From a checkpoint of a small mixture-of-experts model trained on Wikipedia.
Experts: 128 experts in each of 7 layers, 4 picks a token.
Training: a variant of SOAP for the experts, 262M tokens, 5648 steps.
Below are experts of layer 3 (counted from 0) of a mixture-of-experts language model. Rows are named router (the router's row for the expert), up (a neuron's input weights, with its number) and show model dimensions 0-159. Each number is 128 + 24 x the weight over its row's rms, rounded and kept within 0 to 255.
Before each expert's rows: a language model's description of what the expert responds to; "comes after" lists some tokens at least twice as common just before its tokens as in all text. This comes from a sample of Wikipedia text that the model never trained on. Tokens count by the router's weight.

# expert 28
Description: Country and compass words
comes after: " the", " United", " in", ",", " of", ":"
router [103 140 118 110 113 169 122  96 149 112 140 155 138 101 145 145  96 113 110 126 109 125 136 151 120 101 168 115 136  94 142 179 107 150 144 154 112  74 113 167 130 117 143  85 156 124  91 100 142 136 123 124 107 107 110 104 159 114 125 128 105 123 114 150 180 161 103 102 169  99  99 149 149 115 141  95 163 134 101 106 127 143 141 161 114 103 161 128 123 116 172  92 148  83 133 135 101  88 122 121 144  93 112 168 149 129 126 116  98 135  95 149 157 127 148 126 163 117  86 158  97  93 137 119 144 142 143 125 119  84 108  87 142 134 138 116 151 113 141 112 159  89 145 151 146  93 125  81 154 163 121 135 168 123 118 123 127 134  89 171]
up0 [127 112 134  80 142 127 125 110 143 114 115 126  98 108 129 119 119 140 113 174 134 112 130 130 130 143 151 137 125 165 138 114 132  97 117 128 181 126 126 110 140 160 135 109 142 132 140 181 187 153 132 108 163 109 140 156 142 121 132 189 122 140 100 157 106 132 107 163  96 150  86 118  96 136 118 108 164 147 156 115 157 175 158 121 136 171 127 162 136 149 143 157 116 142 120 116 143 106 128 113 107 130 173 103 163 105 161 111 149 169  95 120  68 156 155 155 148 164 139 148 136 150 111 117 101 121 160 121 154 151 163 162 150 136 117 125 167 141 126 163 163 140 104 150  84 123 156 147 160 101 132 123 140 157 170 130 176 131 143 130]
up1 [134 190 173 104 100 126 155 101  97 154 102 138 121 144 135 120  64 115 130 156  94 113 124 149 111 152 161 165 134 124 113 127  97 128 116 108 180 182 148 151 161 127  79 151 113 133 117 126 145 136 135  98 136 136 144 126 113 132 151 123 146 164 163 109 169 158 102 125 161 131 128 140 162 107 126 129 130 102 149 140  87 114 114 111 151 116 156 124 115 122 129 101 126 171 101 109 123 134 135 158 157 132 191 136 132 130 150 117 122 101 156 113 158 164 116 130 145 169 111 124 127 115 154 125 160 146 123 115 135  78  76 105 115 128 130 138 122 125  91 152 130 168  65 137 178 116 140  90 105 154 142 113 131 110 119  99 141 118 135 115]

# expert 10
Description: Digits in numbers
comes after: "1", "0", " |", "9", ":", "–"
router [122  78 100 175  99 134 106 149 140 104 128 158 148  90 109 134 105 122 148 122  98  84 130 117 142 134 119 124 144 135 126 122 174 132 127 122 107 129 147  81 144 123 133 143 147 124 128 109 125 156 147  97  99 125 182 142 180 131 108 181 156 102 139 136 126 145  96  74 150 107  79 176 131  92  89 112 161 135 118 126 152 134 143 125 110 114 156 147  90 145 154 113 138  96 115 145 157 177 111 116  96 143 114 169  82  93 108 154  99 105 109 154 144 135 135 130 138 168 125 127 138 110 121 122 160  95  97 133 119 114 125 129 163 117 140 135 127  87 151 120 135 102 117 125 158 169 114 161 139 127 151 131 125  84 165 118 126 172 102 102]
up0 [132 131 150 154 185 132 127 106 152 130 121 153 127 138 137 148 117 105 113 130 128  83 107 124 132 118 138 137  95 135 121  92 151 170  79 111 111  94 133 143 135 161 160 136 142 141 135 119 141 179 104 183 110 123 123 113 110 103 158 112 160 147 126 128 132 155  99 133 144 123  85 110  99 119 133 109 141 146 154  97  93 130 111 123 140  86 145 141  99 155 123 140 170 117  99 140  70 110  99 142  88 123 115 110  90 126 117 125 150 164 119  80 163  74 142 146 121 139 111 102 125 165  99  73 110 125 131 149 170 107 163 137 127 140 118 152 121 123 126 153 123 172 118  96 125 143 148 121  90 102 155 169 160 163 104 137 135 176 139 139]
up1 [ 90 128 146 157 152 113 128 166 124 147 139  94 129 114  64 142 132  98 141 148  80  97 130 153 130 151  99 152  61 145 186 154 146 142 127 114  91 115 132 117 142 101 120 119 140 115 143 144 114 117 121 145 171 133 141 141 102 141 126 117 109 134 159 147 109 157 124  93 118 134 133 144 119 143 114 163  92 161  63 116 128 143  59 139 172 121 144 126 174 150 110 124 138 126 186 138 118 130  87 123  84 112 128 121 151 144 112 127 110 111 145 166 120 151 147 137 136 136 122 127 126 132 109 101 106 116  75  93  92  97  95 112 111 116  95 129 135 108 116 128 143 177 162  92 112 137 162 101 129 108 109 101 114 125 104 126 109 129 122 113]

# expert 22
Description: Line breaks and list values
comes after: ".", " |", "=", " =", "8", "7"
router [129  82 103 181 112 134 104 152 132  95 133 156 155  96  96 135 122 117 144 128 105  96 140  91 147 143 149 113 156 166 129 125 183 126 147 108 119 113 154  75 157 103 133 140 142 137 147 124 112 172 137 100 103 134 172 143 174 102 118 163 166 111 129 129 117 158  92  92 126  96  92 167 155  89  93 115 164 133 116 141 154 150 137 118 116 123 142 147 112 148 145 133 126 106 102 148 156 171 139 100  79 123 136 162  74  90 123 149 122  95  99 156 144 119 143 155 139 167 133 127 153 117 135 122 154 101 121 138 117 122 131 131 166 119 138 149 129  93 144 129 149 105 106 128 148 142 123 145 131 140 150 140 135  76 175 144 141 167 115 102]
up0 [102  62 138 151 135 154 136 184  91 130 130  97 122 126 123 132 142  92 123 123 129 184 124  99 107 118 146 106 115 156 102 134  72 146 125 136 115 121 129 134 175 154 147 135 130 130 137 109 160 132 162 146 128 155 139 115  72 152 130 122 140  88 135 133 123 149  94 108  89 163 152 121 115  97 143 106 104 134  96 155 103 121 141  85 155 109 135 105 114 124  91 112 119 131 160 106 141 145 165 115 106 164 170 116 145 142 143 130 124 116 122 104 162 114 111 112 140 113 120 150 156 162 161 169 129 134 186 156 146  76 142 113 102 118 125 126  66 164 162  95 115 131 106 125 120 171 153 132 142  91 147 119 138 128 161 125 156 130 131 123]
up1 [156 162 123 158 125  95 116  95  83 137 136 126 144 187 130 148  99 141  94 112 108 102 154 139  97 113 119 157 123 105 179 144  95 118 144 109 134 170 112 135 168 163 100 161 105  92 157 158 130 124 106 104 130 120  83 171  93 133 112 113 134 121 106 171 142 178 171 112 142 120  97 137 111 142 172 126 119 156 121 123 120  80 107 112 128 121 122 118 150 156 144 134 139 149 141 106 123 144  97 158 126 129 156 142 109  83 146 119 143 161 151 109 105 118 152 172 134 100 151 111 139 120 106 122 119 135 148 162 166 111 114 129 112  72 176 107 173 148 128 176 157 164 127 131 125 130 100 119 129 133 152 123 146 140 103 132 118 112 155 125]

# expert 14
Description: Directions, digits, line ends
comes after: ".", "–", " |", "1", ";", "=="
router [125  90  90 175 103 142 112 141 144  97 137 153 156  96  98 156 109 113 147 110 109  92 134 127 135 145 111  99 153 137 145 127 178 123 149 116  98 120 153  83 139 128 110 121 150 124 135 105 138 171 131 103  95 142 183 154 164 112  96 168 150 116 138 136 133 149  94  79 146 117  95 172 151  94  83 119 168 115 126 145 151 136 144 130 115 123 141 163  90 143 141 122 131 104 116 142 150 173 104 113  83 147 128 171  80 101 119 140 105 103 105 146 139 122 133 146 152 168 130 129 149 122 119 126 158  87  99 135 120 118 132 131 159 133 137 151 134  78 165 139 154 124 120 123 149 153 127 152 130 132 149 141 145  88 170 139 123 161  98  91]
up0 [145 109 128 117 155 133 155 114  93 129 151 101 139 164 140 126 111 148 124 121 122 105 133 150 109 148 173 120 164 101 105 136 125 142 122 157 113 109  92 120 121  91 147 122 118  80 140 141 167 150 170 116 153 170 140 124 102 119 122  80 160 104  95 141  95 138 112 102 120 131 163 106 119 128 124 152 124  62 142 143  85 130 123 137 146 166 121 107 137  93 138 118 140 107 143  94 126  83 104 189 104 132 143 119 135 130 160 134 139 137 114  94 110 103 148 132 179 111 118  76 129 148  97 107 142 131 143 190 118 115  98  89 157 146 135 121 130 125 144 170 177 144 101 148 136 121 113 135  88 104 158 111 122 156 157  74 123 118 123 117]
up1 [120 138 144 142 128 136 115 124 117 148 140 117 139 165 134 129 135 113 140 151 157 146 192 109 156 132  89 172 123 147 135  87 130 143 125 101  96 113 116  95 134  97  50 139 113  93 147 137 132 149 125 153 150 189 120 144 113 129 130 145 155 113 128  66 120 126 126 152 149 120 111 106 161 112 122 132 122 109 109 141 146 134 115 129 104 134 112 139 142 122 148 120 153 130 182 150 147 158 125 151 162 129 128 137 154 149 124 130 150  86 126 111 147 142  94 105 127 129  83  76  91 132  93  71 154 116  99 119  79 143 158 116 140 198 109 140 153  89 127 142 151 163 102 159 105 142 128  98 119 121  96 140 113 130  92 129 135  99 110 146]

# expert 37
Description: Digits in large numbers
comes after: ",", "1", " (", "2", "0", "4"
router [130  97 101 175  90 128 121 157 127  93 142 157 147  71 114 117 112 136 144 135  97 117 144 110 143 132 102 107 151 132  98 121 166 135 141 118 132 122 154 120 139 126 109 165 147 128 124 114 147 140 146  94 108 145 173 130 173 120  72 154 142 109 124 126 124 134  98  97 157 112  91 177 145  80  90 109 168 136 123 114 146 142 119 116 112 142 161 148  97 153 143 125 148  76 118 128 175 163 119  96 103 136 105 193  87  95  99 167 122 135 129 117 147 138 131 142 133 163 135 113 143 107 119 147 153  98  90 124 113 106 108 112 174 107 142 145 110 108 144 128 141 115 119 128 128 139 126 167 144 139 157 149 123  87 135 101 107 163  92  89]
up0 [150 118 146  96 113 125 130 132  76  96 148 111 116  84 106 169 125  81 124 106 183 103 121 136 107 168  68 126 144 142 133 108 120 109 122 113 128 138 150 128 101 122 105 152 155  93 119 132 119  97 129 131 138 125 130  96 148 155 124 143 123 148 115 117 100  89 141 147 143 124 125 117 188 137 148 101 136 155 149 102 129 150 131 144 136 188 149 132 110 141 141 185 157 110 166 102 143 109 107 111 179  53 141 152 108 142 156 109 110 140 118 138 121 144 136 161 128 157 107 126  98 144 143 120 139 124 114 137 138 168 164 127  65 151 159 123 112 112 153 119 125 141 167 115 108 115 103 112 149  95  99 100 108  89 131 134 134 104 108 148]
up1 [173 134 134 133 115 137 103 145 106 154 133 122 129 110 107 110 146 102  71 120 157 187 113 156 139 168 149 103 103 119 117 111 150 137 121 135 127 132 118 172 144 125 108 135 108 115 118  85 127 148 102  82 119  96 171  86 112 144  95 115 129 139 123 130 134 149 167  91 119 119 181 112 112 126 113 121 168 116  77 175 156 162 155 180  98 157 124 114 149 164 135 146 140  82 122 158 163 141 103 144 157 146 112 130 120 157 106 100 169 142 152 141 124 157 123 130 111 110 127 124 107 133  94 144 113 125 123 176 126 112 112 142 120 114 174  87 122 133 142 132 138 134 120 144 100 185 136  85 120 132 172 138 142 109 125 151 173 132 127 128]

# expert 62
Description: Digits and non-Latin letters
comes after: "2", "3", "9", "7", "4", "8"
router [120  83 109 177  93 141  96 149 141 110 147 144 148  88 107 143 114 140 141 131  95 105 135 120 148 141 125 111 147 135 120 131 183 132 136 130 109 118 146 106 155 109 128 149 148 126 135 115 126 158 146  89  98 142 174 139 175 126 105 162 162 105 136 125 129 146  95  79 145  99  82 171 145  80  77 116 162 133 118 133 149 130 128 124 116 132 154 158  97 137 147 121 128 101 106 151 168 176 129 101  83 137 121 171  79 100 107 155 124 104  98 159 164 113 141 147 142 171 134 126 139 117 132 137 162 106 105 129 127 112 122 127 170 113 129 137 122  95 158 124 139 118 124 122 151 159 132 153 148 136 160 144 125  86 168 120 137 166 105  92]
up0 [126 155 124 115 153 153 145 134  93 121 126 129 100 129  75 109 140  96 112 143 126 155 117 164 146 120  94 163 161 137 129 117 131 150 127 119 132 131 104 144 131 123 166  91 162 136 139 156 109 142 110 174 134 118 183 156 140 170  83 155  74 157 109 113 128 133 127 103 114 113 123 123  74 154 110 136  91 101 158 150  99 153 126 143 130 133 142 121 122 104 148 160 113 177 123  98  69 106 126 157 122  86 146 110 140 130 110 151 145 115 103 118  94 144  91 120 110  73 173 139 100 128 152 113  83  94 127 135 116 136 128 154 160 150 162 138 142 162 157 131 121 178 125 133 125 122 124 111  74  98 148 141 106 134 122 133 138 142 120 168]
up1 [106 151 116 128 141 162 129 116 156 118 120 126 125 118 162 102 130 197 114 127  82 113 165 141 148 147 128 127 142 154 177 141 126 128 145  83 162 116 120 185  98  87  97 175 103 139 109 126 116 128 108 152 113  95  80 102 103 169 119 127 135 121  82 132 111 111 182 143 116 131 149 115 134 137 112 131 152 127 144 168 148 139 133 143 146  99 114 151 130 118 143 129  86 135 118 138 148 130 198 160 135  98  90 129 131 141 144 111  79 124 184 129 100 122 127 132 116 140 143 118 118 117 155  89 108 118 105 128 143 143 172 144 133 114 128 111 147 121 140  89  97 139 119 141 131 141 133 126 157 127 112 144 102 167 134 171 170 110 158 178]